From a checkpoint of a small mixture-of-experts model trained on Wikipedia: 64 experts in each of 13 layers.
Below are experts of layer 2 (counted from 0) of a mixture-of-experts language model. Rows are named router (the router's row for the expert) and show model dimensions 288-383. Each number is 50 + 10 x the weight over its row's rms, rounded and kept within 0 to 99.
After each expert's rows: "comes after" lists some tokens at least twice as common just before its tokens as in all text. This comes from a sample of Wikipedia text that the model never trained on. Tokens count by the router's weight.

# expert 62
router:71 50 59 45 47 48 43 63 38 32 36 39 44 37 38 38 69 66 48 52 51 47 53 55 44 31 37 55 63 40 60 33 67 42 41 58 46 43 57 56 47 37 65 41 40 57 47 45 46 43 40 73 61 56 56 51 45 57 55 50 52 49 76 58 45 47 38 47 36 46 39 47 41 48 55 48 56 39 45 57 57 46 41 57 65 39 42 37 57 58 33 53 49 57 64 46
comes after: " ", " |", "–", ":", " (", "°"

# expert 24
router:42 53 61 56 45 36 63 47 42 48 41 58 63 42 40 71 39 41 44 60 41 41 48 55 37 56 54 62 54 61 55 40 60 29 42 50 49 39 53 46 45 41 56 65 27 69 58 48 63 44 48 58 36 40 40 48 51 47 48 45 65 41 60 65 49 46 46 62 50 38 67 54 63 50 63 64 53 59 59 41 51 66 56 38 40 38 58 42 47 70 71 66 49 75 45 45
comes after: " of", " in", " to", " for", " on", " at"

# expert 4
router:53 42 52 49 61 43 49 57 43 47 43 47 58 52 52 40 48 47 65 60 45 51 53 46 57 39 36 60 46 12 46 47 47 37 32 56 54 28 51 51 55 56 46 61 36 58 74 55 57 45 53 41 33 42 40 41 66 56 54 41 46 38 43 50 57 31 33 66 32 42 40 51 51 45 50 61 34 45 47 67 48 54 52 49 61 47 57 54 34 72 40 53 54 62 63 39
comes after: " ", "–", " (", "\n", "201", "200"

# expert 46
router:36 33 53 53 53 50 55 54 51 55 49 52 62 41 53 50 45 46 53 64 44 41 39 52 59 41 48 44 72 64 55 64 60 52 71 56 63 46 43 39 45 52 41 45 50 40 62 55 66 58 55 42 52 56 60 28 48 41 35 64 73 28 51 46 27 43 58 45 49 49 62 38 41 38 63 69 55 59 49 46 50 44 57 41 39 39 60 37 44 55 45 41 59 39 48 29
comes after: " the", " a", " The", "'s", " his", "The"

# expert 44
router:54 57 65 49 51 67 68 63 67 43 45 49 50 31 51 46 48 54 66 39 35 58 43 52 51 39 48 48 61 38 64 52 49 68 42 45 56 53 36 53 56 49 55 50 45 35 63 50 58 37 43 45 45 41 52 35 30 47 36 32 33 74 34 52 60 51 54 63 50 60 52 55 51 33 60 35 72 41 32 47 45 53 57 54 64 50 54 48 58 49 35 59 59 44 58 60
comes after: " ", "201", "200", "–", "202", "199"

# expert 39
router:53 45 43 59 59 64 45 52 32 50 63 42 48 58 46 50 63 50 51 59 50 47 53 51 54 65 43 46 50 43 51 46 37 46 49 39 34 47 36 36 59 59 63 45 67 53 60 55 44 56 34 51 46 57 50 52 42 38 60 39 65 49 28 49 70 38 72 67 44 42 51 52 50 36 50 50 51 60 70 62 50 41 51 41 34 48 63 48 64 45 42 33 42 45 49 66
comes after: " |\n", " \"", " (", "\n\n", "==", "==="

# expert 18
router:57 48 43 60 50 49 65 44 61 45 47 38 50 33 50 42 56 63 53 64 36 62 56 53 50 39 44 53 65 42 57 56 58 50 49 60 55 40 48 48 38 44 50 61 45 49 60 49 46 42 45 46 48 34 59 39 47 46 48 52 63 58 53 52 62 56 38 52 54 56 60 51 61 44 59 42 49 62 53 55 64 49 56 41 60 31 69 56 36 59 37 58 59 50 47 50
comes after: " ", " (", "–", " on", " his", "In"

# expert 11
router:67 64 48 43 36 39 61 47 53 65 60 53 52 37 46 52 48 43 57 51 50 36 56 60 50 56 50 55 47 58 58 47 37 51 50 62 57 44 48 41 41 34 61 50 57 49 40 67 44 47 65 73 59 56 43 50 42 42 44 46 57 43 64 51 51 74 34 43 53 37 56 53 69 63 45 49 50 55 49 23 51 47 52 44 54 40 59 62 31 56 59 58 36 45 54 47
comes after: ",", " he", " to", " and", " was", " that"

# expert 56
router:55 58 53 56 58 63 45 51 58 53 35 36 63 47 46 55 39 38 35 57 59 35 49 42 57 35 42 47 65 43 62 49 43 46 36 59 54 58 55 53 69 60 51 40 47 65 52 55 65 52 42 38 63 51 59 36 73 36 55 50 39 46 53 26 47 51 45 47 56 49 59 39 47 36 51 60 52 54 34 67 59 34 41 67 57 45 29 33 53 42 64 51 50 53 60 41
comes after: "0", "1", "2", "3", "4", "7"

# expert 53
router:61 41 48 51 38 37 54 45 61 37 46 43 52 46 54 42 38 51 73 63 40 41 46 54 45 49 49 40 55 56 50 50 63 52 36 57 53 38 36 43 43 35 41 59 48 50 50 63 48 56 56 74 39 34 47 51 43 42 64 63 71 45 48 53 45 66 42 45 56 40 56 48 50 41 70 58 59 64 72 38 36 59 48 36 44 39 42 28 47 44 53 42 43 50 35 47
comes after: " the", " was", " a", " to", " and", " is"

# expert 22
router:56 45 51 38 63 36 65 43 47 60 38 53 43 48 53 57 45 50 54 59 33 42 44 59 42 62 50 64 40 38 55 49 59 37 43 49 53 43 49 47 35 41 38 53 44 52 42 50 61 44 49 63 50 43 36 35 41 44 31 44 68 27 67 49 47 51 43 72 50 36 37 50 44 50 65 56 44 62 51 44 59 46 41 43 54 37 41 40 46 53 48 63 47 53 43 31
comes after: " |", "|", ";", ":", " in", " January"

# expert 16
router:75 36 46 56 41 49 43 36 57 79 51 58 38 51 39 68 48 54 51 48 47 60 45 61 45 51 54 80 52 37 56 62 38 43 48 56 28 69 62 56 65 39 44 48 44 61 41 54 59 53 33 43 50 33 51 45 48 43 32 41 56 54 49 67 44 39 54 45 48 71 65 69 57 51 55 49 40 49 60 45 51 50 43 54 42 27 60 47 47 49 52 43 35 54 43 54
comes after: ".", ".\n\n", "-", ":", " \"", "="

# expert 12
router:50 70 43 56 51 57 47 66 56 51 21 43 54 36 51 41 50 50 45 56 51 37 44 66 48 37 50 62 57 44 76 32 42 49 45 48 44 47 60 32 27 62 41 45 47 68 53 58 62 68 42 49 49 53 44 62 69 42 40 38 44 44 67 52 50 47 31 63 47 45 40 46 50 63 57 55 39 50 57 44 54 56 48 40 49 43 43 45 52 46 62 62 46 41 43 29
comes after: "\n", ")\n", "0", "1", ")", "2"

# expert 59
router:51 57 69 65 33 53 48 40 52 46 54 52 52 61 66 52 51 60 54 44 53 61 37 44 58 65 46 51 40 69 45 49 46 40 60 40 58 68 42 50 55 59 37 54 45 55 55 47 56 28 58 64 30 63 53 61 45 46 48 41 52 49 38 44 49 51 54 37 37 58 65 50 43 31 64 50 46 45 68 59 36 41 55 48 50 42 44 50 57 63 55 42 50 57 64 29
comes after: " of", ".", " in", " to", " for", " on"

# expert 15
router:48 39 51 63 53 40 65 44 62 64 36 39 43 38 39 55 45 50 48 54 59 63 40 38 53 50 57 53 59 69 51 51 56 51 61 66 32 78 62 37 39 50 44 52 35 46 44 46 55 56 59 54 66 35 45 65 53 40 52 57 55 50 52 50 46 34 66 55 56 45 50 50 62 58 53 57 53 41 59 45 49 40 52 67 50 53 58 45 31 55 56 34 52 33 31 50
comes after: " |", "-", ":", "|", ";", " by"

# expert 27
router:49 34 51 49 62 46 61 36 66 37 50 61 39 46 42 68 56 55 32 54 62 42 50 51 51 50 54 60 50 54 50 43 46 42 68 52 27 45 40 44 63 47 53 56 44 60 52 42 53 55 49 48 36 39 59 59 59 59 45 38 62 46 57 58 47 48 52 50 66 65 47 48 57 46 49 54 61 51 42 55 47 50 61 51 53 55 48 54 51 64 42 44 51 58 62 53
comes after: ".", ".\n\n", " is", " as", " \"", "==\n"

# expert 17
router:50 55 54 48 43 36 60 48 41 56 48 45 63 47 46 51 40 36 52 59 52 44 47 52 50 55 49 53 53 74 46 48 67 57 50 68 65 37 40 24 28 45 53 67 51 66 32 59 57 55 54 66 36 39 61 40 34 38 50 50 42 32 58 65 42 62 35 43 62 33 59 45 58 41 60 53 56 70 53 35 50 48 56 44 41 41 46 32 40 55 65 67 29 55 35 38
comes after: " |\n", ")", "0", "1", "2", "3"

# expert 21
router:53 45 53 36 53 50 63 52 53 45 35 39 50 39 47 39 44 43 60 54 44 33 37 67 46 65 54 54 46 64 55 56 55 50 40 52 41 30 41 36 30 37 56 72 51 59 41 54 77 61 49 47 36 37 45 42 53 24 54 31 38 34 52 57 37 55 42 64 50 38 52 41 68 55 53 57 61 52 68 31 61 57 54 40 61 43 61 42 40 32 51 57 28 60 57 35
comes after: "\n", ")\n", ")", "0", "1", " |\n"

# expert 31
router:57 38 61 34 64 49 41 56 44 44 67 46 57 60 37 51 55 58 59 52 43 34 52 43 39 64 46 34 61 55 44 58 56 51 45 44 52 42 71 55 46 36 67 35 59 44 54 54 50 59 29 51 72 58 59 49 57 36 43 55 50 46 62 47 41 58 50 28 36 52 61 62 63 54 27 48 48 46 61 64 32 69 53 70 56 45 53 58 53 46 39 53 47 54 46 36
comes after: " ", "–", "201", ".", "200", "202"

# expert 20
router:53 46 47 55 42 50 41 40 57 44 45 57 48 43 53 67 42 38 65 47 57 45 63 35 53 48 59 28 60 42 20 43 49 55 46 62 44 41 38 50 50 51 49 54 42 46 50 47 42 52 51 44 62 58 53 75 37 43 47 62 48 65 52 45 58 67 42 35 51 48 63 49 42 39 52 48 46 63 53 53 55 32 49 51 51 61 55 67 45 44 67 47 51 48 31 56
comes after: " |", "|", ";", " in", ":", " January"

# expert 34
router:42 48 46 53 59 48 66 35 43 65 45 50 50 57 29 56 43 33 52 74 41 50 38 57 62 38 66 54 37 55 36 53 50 41 41 43 57 52 60 49 43 29 52 46 38 56 51 60 60 49 48 54 62 45 62 58 51 44 54 28 59 55 47 57 44 30 55 60 52 53 43 36 62 56 47 58 29 56 31 51 42 65 42 46 38 48 59 54 41 43 62 29 55 58 45 51
comes after: ".", ",", " of", "-", " and", " as"

# expert 43
router:62 28 38 52 46 61 62 49 59 47 39 58 43 36 54 39 45 52 46 43 67 33 36 59 46 35 39 48 38 52 51 45 33 52 42 50 54 53 60 60 66 55 32 53 37 64 73 47 33 49 43 44 64 42 32 43 78 65 57 43 55 51 46 57 35 53 60 37 25 43 30 42 56 38 58 35 51 54 48 45 50 49 47 61 53 34 49 38 43 43 53 32 51 52 45 41
comes after: "\n", " |\n", " the", ")\n", ".\n", ".\n\n"

# expert 63
router:58 40 48 57 67 33 59 62 57 42 54 55 53 43 62 60 43 59 42 62 67 55 48 56 67 36 52 52 41 60 61 52 65 53 55 55 55 42 58 47 40 33 43 36 52 51 57 54 59 55 60 49 38 55 52 45 55 21 55 75 46 50 30 56 44 59 56 30 41 33 63 42 54 50 48 48 48 64 45 39 45 40 60 51 52 50 54 53 41 55 56 47 52 45 50 50
comes after: "-", "==", "|", "\n\n", " is", " a"

# expert 35
router:53 60 44 37 44 53 51 42 46 57 52 64 49 33 47 66 46 42 62 54 42 65 55 63 41 40 51 55 47 50 64 57 56 62 30 52 42 40 58 34 45 39 37 53 45 55 52 55 38 40 63 54 41 54 53 50 48 51 51 49 44 51 64 41 42 41 52 52 44 43 47 35 68 44 55 39 58 39 39 48 58 51 63 52 56 59 60 50 53 42 40 55 47 45 67 55
comes after: " the", " a", " and", " to", " an", " The"

# expert 32
router:48 55 50 66 57 49 51 32 31 31 56 53 59 41 54 60 42 56 48 53 43 51 52 49 59 72 60 54 41 54 44 35 38 29 59 57 50 50 44 50 54 45 46 55 44 49 54 38 37 44 41 60 35 47 29 65 38 64 31 44 35 43 45 50 44 49 56 58 51 52 58 58 49 51 40 46 39 52 61 41 47 53 54 44 46 69 56 62 69 55 64 53 56 55 34 53
comes after: ".", " of", " in", ",", " to", " for"

# expert 40
router:56 51 49 52 40 34 60 61 64 46 43 39 48 31 58 63 40 49 50 74 48 41 43 55 59 40 53 44 54 55 60 63 66 64 54 54 53 48 27 45 44 38 37 55 40 59 74 57 42 50 43 61 46 38 41 54 34 45 64 49 71 42 65 59 43 57 55 57 64 33 58 53 67 53 52 65 68 59 53 46 47 52 56 37 48 42 61 43 48 63 60 35 39 42 31 46
comes after: "-", " was", ".", "==", " He", " he"

# expert 51
router:53 62 56 35 58 50 55 51 63 50 51 42 46 31 46 54 39 55 55 49 43 43 45 52 40 25 63 49 57 55 64 44 56 44 51 52 62 58 54 39 43 51 39 60 45 64 47 62 54 50 42 54 52 41 48 33 45 34 65 56 56 32 78 66 47 55 58 56 47 46 20 34 61 52 51 50 47 56 50 44 52 35 36 34 61 46 53 44 42 46 52 69 44 55 50 34
comes after: " |", "|", ":", ";", " in", " /"

# expert 61
router:54 64 53 44 56 65 63 61 51 55 47 61 53 43 48 49 36 52 71 54 40 43 62 60 53 52 65 28 58 48 37 56 56 45 58 55 41 38 51 65 52 65 56 69 50 41 57 61 64 59 54 63 44 45 60 41 36 46 36 37 45 57 50 58 43 39 38 45 52 48 60 38 61 40 46 42 63 48 51 40 47 63 61 52 59 42 55 38 57 37 32 55 57 53 43 44
comes after: " ", "201", "200", "–", "202", "199"

# expert 9
router:60 45 49 36 37 31 66 44 51 48 44 36 59 48 67 45 44 34 55 69 47 47 42 70 36 74 48 51 53 45 35 56 59 64 42 57 35 28 36 58 57 44 27 59 41 57 43 71 48 60 42 51 31 47 34 54 47 65 60 43 59 55 58 46 42 47 41 58 48 41 56 39 50 48 53 56 67 51 39 47 43 50 51 50 53 52 68 42 36 54 55 59 47 56 47 45
comes after: " |\n", "\n", ".\n\n", ")\n", " |\n\n", ".\n"

# expert 47
router:54 57 48 75 72 54 45 64 58 60 37 51 26 60 45 59 61 64 36 51 34 60 33 48 52 47 55 38 43 44 47 62 37 60 56 35 45 50 30 42 59 46 30 39 69 41 56 63 48 45 58 53 73 40 38 54 44 63 37 34 52 56 57 53 71 47 54 50 37 60 41 40 36 37 42 51 52 54 49 45 49 48 56 40 60 54 60 67 39 47 45 56 42 49 34 49
comes after: " |", " (", " \"", "|", ";", ".\n\n"

# expert 33
router:35 38 45 37 46 57 57 42 61 52 42 57 39 38 33 50 61 36 48 36 42 45 51 47 54 52 44 62 37 49 54 55 35 53 62 55 48 58 43 61 55 63 56 55 67 58 36 56 49 44 38 27 38 54 56 61 73 49 47 33 42 45 55 66 36 49 48 55 66 48 45 61 48 29 61 39 47 49 52 54 51 37 35 45 37 44 46 51 52 62 49 67 56 54 61 35
comes after: " the", " |", ",", " of", " in", " United"

# expert 58
router:51 57 38 35 49 34 36 56 41 55 49 42 49 60 39 57 35 31 46 53 34 49 50 43 34 56 37 46 49 49 52 52 49 77 39 52 20 55 50 59 54 61 61 61 50 49 46 60 48 57 55 55 48 43 64 57 55 39 44 53 55 48 61 42 47 44 51 55 37 49 52 47 56 40 48 38 65 57 53 53 49 62 59 39 54 70 82 46 58 49 52 51 35 59 35 54
comes after: " ", " |", " (", " \"", "–", ";"

# expert 8
router:31 56 46 34 41 67 54 49 54 55 59 33 60 47 62 60 31 32 51 59 31 36 58 63 55 62 58 41 54 51 50 62 62 38 66 39 65 28 40 45 57 42 43 41 52 35 55 57 36 50 52 41 62 33 61 56 39 48 42 45 68 37 44 69 40 52 50 48 62 47 54 67 50 45 51 59 67 56 47 45 42 57 64 60 45 43 61 41 44 43 64 52 59 53 40 24
comes after: " the", " to", " a", " and", " was", " his"

# expert 41
router:55 66 59 42 45 50 34 41 56 32 60 35 40 59 46 29 49 65 39 57 42 44 50 46 54 50 67 31 50 43 50 54 56 33 53 42 47 35 33 63 62 44 40 56 41 49 56 50 58 51 44 63 49 39 36 46 63 44 58 47 53 39 54 71 36 75 53 63 37 41 55 63 42 57 51 63 47 55 62 46 50 34 61 58 48 39 36 43 37 58 48 37 40 51 53 47
comes after: " the", " a", " was", " is", " and", " were"